python train.py --n_layer=10 --d_model=128 --normalize_top_k=false --balance_bias=false --router_z_loss=0.0001 --n_groups=4 --groups_per_token=2 --init_std_router=0.0327 --lr_router=0.0012 --tie_embeddings=false --beta1=0.95 --beta2=0.95 --grad_clip=1.0 --batch_tokens=131072 --steps=6115
Below are experts of layer 7 (counted from 0) of a mixture-of-experts language model. Rows are named router (the router's row for the expert), gate (a neuron's input weights, with its number), up (a neuron's input weights, with its number), down (a neuron's output weights, with its number) and show model dimensions 0-63. Each number is 128 + 32 x the weight over its row's rms, rounded and kept within 0 to 255.
After each expert's rows: "comes after" lists some tokens at least twice as common just before its tokens as in all text; "comes before" lists some tokens at least twice as common just after its tokens as in all text. This comes from a sample of Wikipedia text that the model never trained on. Tokens count by the router's weight.

# expert 11
router [ 76 135  59 106 159  66 137 113 160 115 122 123 156 229 118 124  99 184 143  76  95 116 134 153 121 193 136 200 129 100  76 119  92 136 141 114 173 105  93 122 139  94 145 119 166 102 110 142  65 115 153 149 136 146 124 154 156 176 121  69 112  85  75 143]
gate0 [150 110 120 123 112 102  98 157 100 109 132 155 166 127  97 146  78 111  44 119 128 134 148  75 157 207 181  68 176 171 140 212 138 119 142 101 180 212 133 144 149 114 184 172 121 149 149 154  93 140 153 142  97 130  93 154 142 235 122 124 107  88  94 125]
up0 [147 133 125 164  48 123 120 120 134 154 171 161 131 115 119 138 138 164 120 170  87 185  96 102 150 120 122 101 161 139 143 197 108 103 114 103 162 178 183 106 108 115 157 155  97  74 147 161 104 183 123 155 159 143 156 142 187 124 119 131 175 121 204  82]
down0 [173  94 190 143 169  76  69 125 152  41 113 141 140 108 134 133 121 134 107 100 164 136 116  96 136  99  86  96 153 145 134 150 143 133 125  74 167 179 124 155 165 106 199 121  70 176  69 131 193 113 101 105 136  81 146 135  98  71  56 154 194 153 158 139]
comes after: " ", " |", "1", "3", "4", "5"
comes before: ".", "1", "%", "0", "3", "5"

# expert 48
router [ 57  90 115  63 164 122 134 107 127  73  89  99  84 207 116 113 106 130 129  93  72 126 153 166 106 161 108 170 125 117 136 122 116 140 145 137 141  84 120 183 166 115 135 116 187 115  71  88 103  84 114  89 108  99 129 155 121 157 106 123 141 115 106 114]
gate0 [150 172 109 115 148 148 149 160 168 139 150 141 135 109  92 125 146 100 128 114  82 132 125 175 155 146 140 142 131 116 165 149 110 194 131 100  90  67  92 136 119  98 185  98  50 147 138 124 125 167 173 133 141  90 198 140 106 112 101 129  82 117 152 125]
up0 [135  75 109 162 105 169 108 102  82 133  96 155  77 101 119 170 154 130  95 161 110 163 119 174 121  85 110 146 117 189 123 194 164 123 140 107 113 148 174 133  73 151  99 124 106 119 165 144 130 197 116  81 130  98 148 174 172  65 171 152 189 167 117 133]
down0 [157 208 128 198 146 144 129 122 191 145 149  47 155  54  71 117 169 135 130 131 122 137  89  90 166 189 148 105 166 111 101 161 138  89  76 124  94 122 101 125 131 146 146 152  88 131 156 168 181 140  74 122 166 127 135 111 202 102 138 109 109 114 104 131]
comes after: "1", "2", "0", "3", "7", "9"
comes before: " |", "–", ";", ".", ",", "\n"

# expert 32
router [119 135 116 135 184 102 124 165 143  98 138  58  96 179  85 139  82 144 134  91  74 132 153 138 118 123 126 117 150 133 155  98 107 158 165 182 153  90 113 139 127 110 182  97 162 113 104  99 131  90 148 108  51  99  76  83  93 129 144 154 124  75  99 134]
gate0 [124  88  88 126 143 155 150 141 204 119 110 148 112 137 132 153 117 125  73 124 109 128  99 148 117 130 132 174 146  92 116 121 153 128 176 133 189 132 125 155 121 157  83 112 117 132 115 143 126 106 105 133 114 112 166  88 176  99 137 153 135  63 142 111]
up0 [144 131 119 169 152 118 171 145  77 117 160 102 146 115 166 111 148 175 163 132 119 113  97 150 189 155 125  97 101 125 125 215 182 128 131 152  89 160  60 125 138 187 135 141 196  85 116 133 105 122 121 148 149 133 116 149 123  64 116 110 158 113 124 109]
down0 [145 169 147 122 109 195  87  80 124 137 159 121  84 118 199 127 101 138 158  80 118 153 123 139 149 136  90 121 110 127 125  72  61 123  79 134 165 133 155 120 116  99 144 171 163 101 142 150 176 134  87 135 138 138 144 108  70 201 123 135  80  57 191  91]
comes after: " ", " |\n", " (", "–", "\n", ")\n"
comes before: "0", "9", " ", " Total", " Bronze", " Gold"

# expert 19
router [123 114  67  91 154 131 139 121 173  73 197  50 130 189 127  69  96 120 112 100  97 108 163 124 113 122 144 159 183  55 148  98 105 140 118 150 150 119 130 168  83 168 123  80 204 157  79 109 141 127 150 170 130 162 126 118 138 139 115 120 130  91 121 110]
gate0 [143 159  96 175  86 133 154 100  91 112 116  72  94 123 154 100  87 107 154 150 104 100 135 167 137 102  89 203 142 126 172 119 189 105 100 164 161 120 162 215  89 176 156 103 125 103 136  88 117 178 185 148 146 110 160  65 144 175 152 152 125 120  99 179]
up0 [114 132  80 102  87 154 171 127 128 107 161  79 184 112 115 147 168 130 122 130 148 146 164 121 100 106 150 156 102 112 175 114 163 116 111 177 133 170  78 194  70 132 155 139 169 169  39 201 166 134 125 155 168 104 162  92 111 142 160 118 113 190 144 136]
down0 [ 94 126 121 131 168 166  98 193  73 178 152 121  98   0  83 127 136  88 164  99 108 107 130 129 104 109  88 150 174 184 125 164 128  99 128 108 118 132  88 130 120  91 121 142 137 100 142 110 110 130 165 144 156  96 105 157  99 109 148 107 118 134 143 164]
comes after: " in", ",", "|", " |", " In", " January"
comes before: "1", "2", "3", "on", "ent", "ic"

# expert 43
router [ 82  69 125 107 152  85 171 174 140 106 127  52  97 184 139  95  71 142 120  85 115 146 132 148 116 141 121 157 169 106 113 130 121 132 155 137 144 100  90 148 159  92 156 109 191 122  77 112  54 117 141 124  64 104  98 137 107 148  94 139 122 117 122 118]
gate0 [ 99 142 109  95 139  94 119 136  91 127 126 136  99 165 159 126 104 176  81 147 147 107 176 150 127 124 123 154 173 145  94 112 173 133 131 110 152 137 125 134 144 144  84 137  93 150 160  24 108  63 120 171 108  99 119 157 146 101 159 106 107 128  70 160]
up0 [128 112 173 129  85 171 139 140 127 153 103 120 170  85 172 127 154 165 155 124 138 163  90 100  95 100  79 169  93 160 123 172 184  75 141  97 120 167 157 101 142 133 110 192 116 118 147 174 172 101 139  82 132 123 135 129 157 118 101  97 192 146 183 144]
down0 [ 67 103  92  99 122 105 136 114 167 126  82 157 115  85 180 135 111 129 155 133 121 147 124 133 125  82  79 202 107 140 107 140 137 110 142 113 159 169  92 147 130  65 123 121 131 131 125 128 158 143  92 137  94  92  60  85 167 145  95  65 165 127 158 116]
comes after: " ", "1", "2", "0", "3", "5"
comes before: "0", "9", " |", "th", "–", "8"

# expert 49
router [136 103  62  44 170 129 164 139 128 105 177  86 116 184 160 124  81 141 156  89 113 124 125 145  98 141 141 176 135 133 165 100 103 124 192 143 166  72 126 127 132  75 203 157 160 123  74 123 121  99 107 108 116 102 121 138 102 111 129 173  97  96  77 121]
gate0 [122  70 119 101 146 153  92 150 139  90 137 150 103 111 161 145 199 128 157 156 119  72 103  79 128 165 157 137  96 108 146 128 178 103 101 101 116 131 144 144 119 161 162 142 134 106  82 119 153 128 118 125 158 126 142  87 159 111 146 147 145 119 104 143]
up0 [176 177  82  81 127 156 173 182 114  91 153 145 120 127 131 131 155 159  67 149  92 104  58  97 136 161 159 135  83 110 108 126 154  75 116 129 127 163 179 119  99  90 107 128 115 138 186 122 146 130 159 120 109 156 125  70 134 129 163 162 208 174  83 112]
down0 [102 138  92  99 133 114 127 135 103 111  63 164 114 195 107 105 198 146 104 116  67 135 135 156 120 157 130 115 108  88  54 112 155 146 142 104 133  79 154 108 130 107  70 176 104 125  98 115 117 149 117 132  86 118 116 193 103 128 200 118 102 130 107  96]
comes after: " ", "1", " the", "9", " in", " on"
comes before: "9", "8", " ", " of", "7", "1"

# expert 46
router [120 112  71  99 139  49 115 111 136 102 131  97  72 203  75  85  89 147  88 151  92  66 142 185  94 129 118 159 170 131 147 127 102 193 129 132 164 106  88 139 122 143 100 151 166 154 102 121 105 106 162 146  62 134 112 110  89 179 155 138 110  64  78 132]
gate0 [134 170  96 153 168 198 123 114  87  69 101 153 114 131 100 108 140 134 148 125 166  88 136 139 134  74  85  97 135 121 224 145 114 158 102 113 107 146  78  96  88 127  93 139  80 136 113 133 112 126 103 145  92 131 157 120 116 144 169 153 189 148  80 134]
up0 [182 130 123  88 121 104 139 122 100 119 131 129 168 127 131 107 142  78 129 117 164 194 154 134 173 109 140 165 181 175 131 112 143 107 189 133 136 190 178 113 103 162  82 137 134  57 143 110 126 107 180 126 118 211 112 207  92 187 113  85  97 134 156 132]
down0 [154 107 123 153 143 128 168  95 107 139 139 106  88 203 140  66  76  88  61 162 100 184 117 113  77 150  58 197 132 163 156  94 137 108  36 163 122  58 150  65 130 116 129 107 173 115 151  99 137 158  85 121 123 185 160 124 145 104 149  99 164 163 137 120]
comes after: " |", "|", " Team", " MPC", " /", ";"
comes before: " |", "-", "1", "|", "2", "3"

# expert 61
router [104 107  57 145 142  99 135 118 106 111 113  72  98 191 106 146  54 154 125 141 118 124 176 143 148 153 125 158 179 120 138 100 120 180 152 126 151  85  56 145 117 117 134  58 189 128 126  83 112  99 109 159 117  70  80 134  98 129 146  84 119  70 119 125]
gate0 [145 179 137 155  78 124 157  73  83 146  76 119 121 143 163 100 147 136 101 129 146 153 184 141 143 112 122 116 125 134 160 122 168 177 154 155 163 163  85 140  71 127  83 131  71 189 122 104 117 109  92 119  99 114 157 132 126  66 150 107 137 146  90 112]
up0 [100 148 161 131 131 213 124 127 179 136 149 190 112 126  98 131 167 125  95 169 116 115  56 173 162 143 141  88 162 107  75 125 120  84  91  84 112 101  95 143  95 145 133 144 184  99 124 213 107 135 122 156 132 190  54  60 146 106 149 153 143 158 154 101]
down0 [110 137 183 109 131 194  96  88 137 122 146 143 150 218 122 126 171 151 101  90 170 131 124 158 111 135 190 120 221  64  91 133 108  99 177 125  95 153  94 116 140 112 146 114  86 114 123 131  49 123  94 168 130 152 141 114 121 165 123 111 124 153  96 144]
comes after: " ", " (", "–", ";", " \"", "==="
comes before: "–", " |", "|", ";", " |\n", "R"

# expert 0
router [ 93  82  70 115 151 108 118 116 172 108  94 107  68 207  71  85  89 122  98  59  67 127 148 182 138 147 132 186 147 105 169 128 113 154  94 188 156  92 108 133 175 107 175 141 147 133 121 111  96 120 129 153  69 158 106 118 141 146 110 126 100 122 131 127]
gate0 [131  84  77  88 134 114 136 130 125 145 129 145 133 125 105  72 149 155 197 138  92  94 118 171 181 114  97 193 116 114 110 111 150  83 141  76 111 181 162  91 109 106  80 134 147 135  84 129  94 141 104 194 155 143 145  98 170 153 115 202 140 146 125 115]
up0 [116 193 145 127  81 124 136 139  36  90 130 150 165 110 160 125 109 103 100 102 156 151  90 136  49 147 121 103  82 157 127 137 136 114 109 114 154 122 132 132 144  87  97 129  85 116 143 163 171 120 135  59 125 139 126 172 106 147 150  97 161 138 141 159]
down0 [119 157 112 108 121 114 203 159 143  79  82 127 120 239  81  73  79 138 108 137 120 141 135  95 134 150 119 126 112 136 116 124  97 106 135 160 134 112  92 134 129 109 114  62 127 153 141 101  94 115 116 147 134  89  73 172 138 122 125 118 107  97 106 186]
comes after: " ", "9", ".", "0", "8", "1"
comes before: "0", "5", "4", "3", "7", "6"

# expert 6
router [105 126  78 120 122 107 140 118 117 112 105  63  74 215  87 116 115 148 139  75  58 107 132 180 120 131 142 193 110 136 152 138 106 152 111 166 199  82 125 140 131  74 183 127 172 150 120 134  85 123 134 123  72 134  90 121 145 135 153 142 116  90 123 150]
gate0 [130 146 102  82 152  92 154 120 118  65 139  95 114 115 120 127 123 135  85  85 104  82 129 109 150 134  95 132 128 132  77  92 144 106 152 140 125  96 125 108 106 134 172 119 179 167 108 133 137 128 125 139 156 157 119  48 130 129 150 158  82 147  55 125]
up0 [138 120 134 140 142 107  95 114 120 167 125 122 102 122 106 125  93 161 123 166 134 188 117  89 167 112 115 126 171 133 168 130 176 130 105 136 138 117 134 137 144 151  92 119 108  98 197  87 156 185  92 107 136  98 113 121 160  84 112 141 139 135 105  77]
down0 [133 160  82  71 139 161 105 146 117 138 147  95 126  15 140 118 121 150  25 129 149 147 124 128 137 142  72 159 135 168 123 103 101  55 103 122 144 148 140  78 133 120 152 146 173  74 170 116  81 159 167 138 112 139 136 107 163 134 106 155 129 123 131  88]
comes after: " ", "1", " (", "9", ".", "–"
comes before: "9", "8", "5", "4", "1", "3"

# expert 14
router [126 108 118 109 162  86 145 108 178  75 150  95 128 184 115  79  65 137 105 113  76 111  92 165 124 179 131 122 149  84 149 109  74 164 146 152 155 106  71 144 172  92 134 123 200 149  45 144 133 115 149 117  48 147  76 119 124 100 117 151  83  99 113  70]
gate0 [124 135 110 149 157 135 150 151 164  86 108  83 134 147 146 127 124  56 149 142 144 113 179 132  82  80 111 125 135  48  98 163 176  90  97 145 128 125 115 129 112 115 181  80 179 146 121 168 138  84 134 123 139 136  95  86 123 129 113 151 116  86 169  97]
up0 [116 124 154 105 124  94 149 113  80  94 144 173 168 103 189 105 113 137  85 131 153 130 115 122 118 127 147 151 140 145 162 111  58 142 164 128  93 125 175 104  82 174  71 211 108 144 135 109 162 139 128 119 206 110 156 168 173 118 104  86 119 118 136 126]
down0 [142 119 103  99 119 103  97 118 150  93 154 135 103 182 123 143  88 165  91 129 132 118 138 143  96  81 146  92 142 122 189 174 167 189 124 155 106  94 118 133 108 104  91 114 135 143 176 114 138 168 138 128 160 142 223  72 165 131  71 145 126  86 101 136]
comes after: ".\n\n", "==", "\n\n", "\n", " |\n\n", "==="
comes before: "==\n", " |", "==\n\n", "===\n", " ==\n", "===\n\n"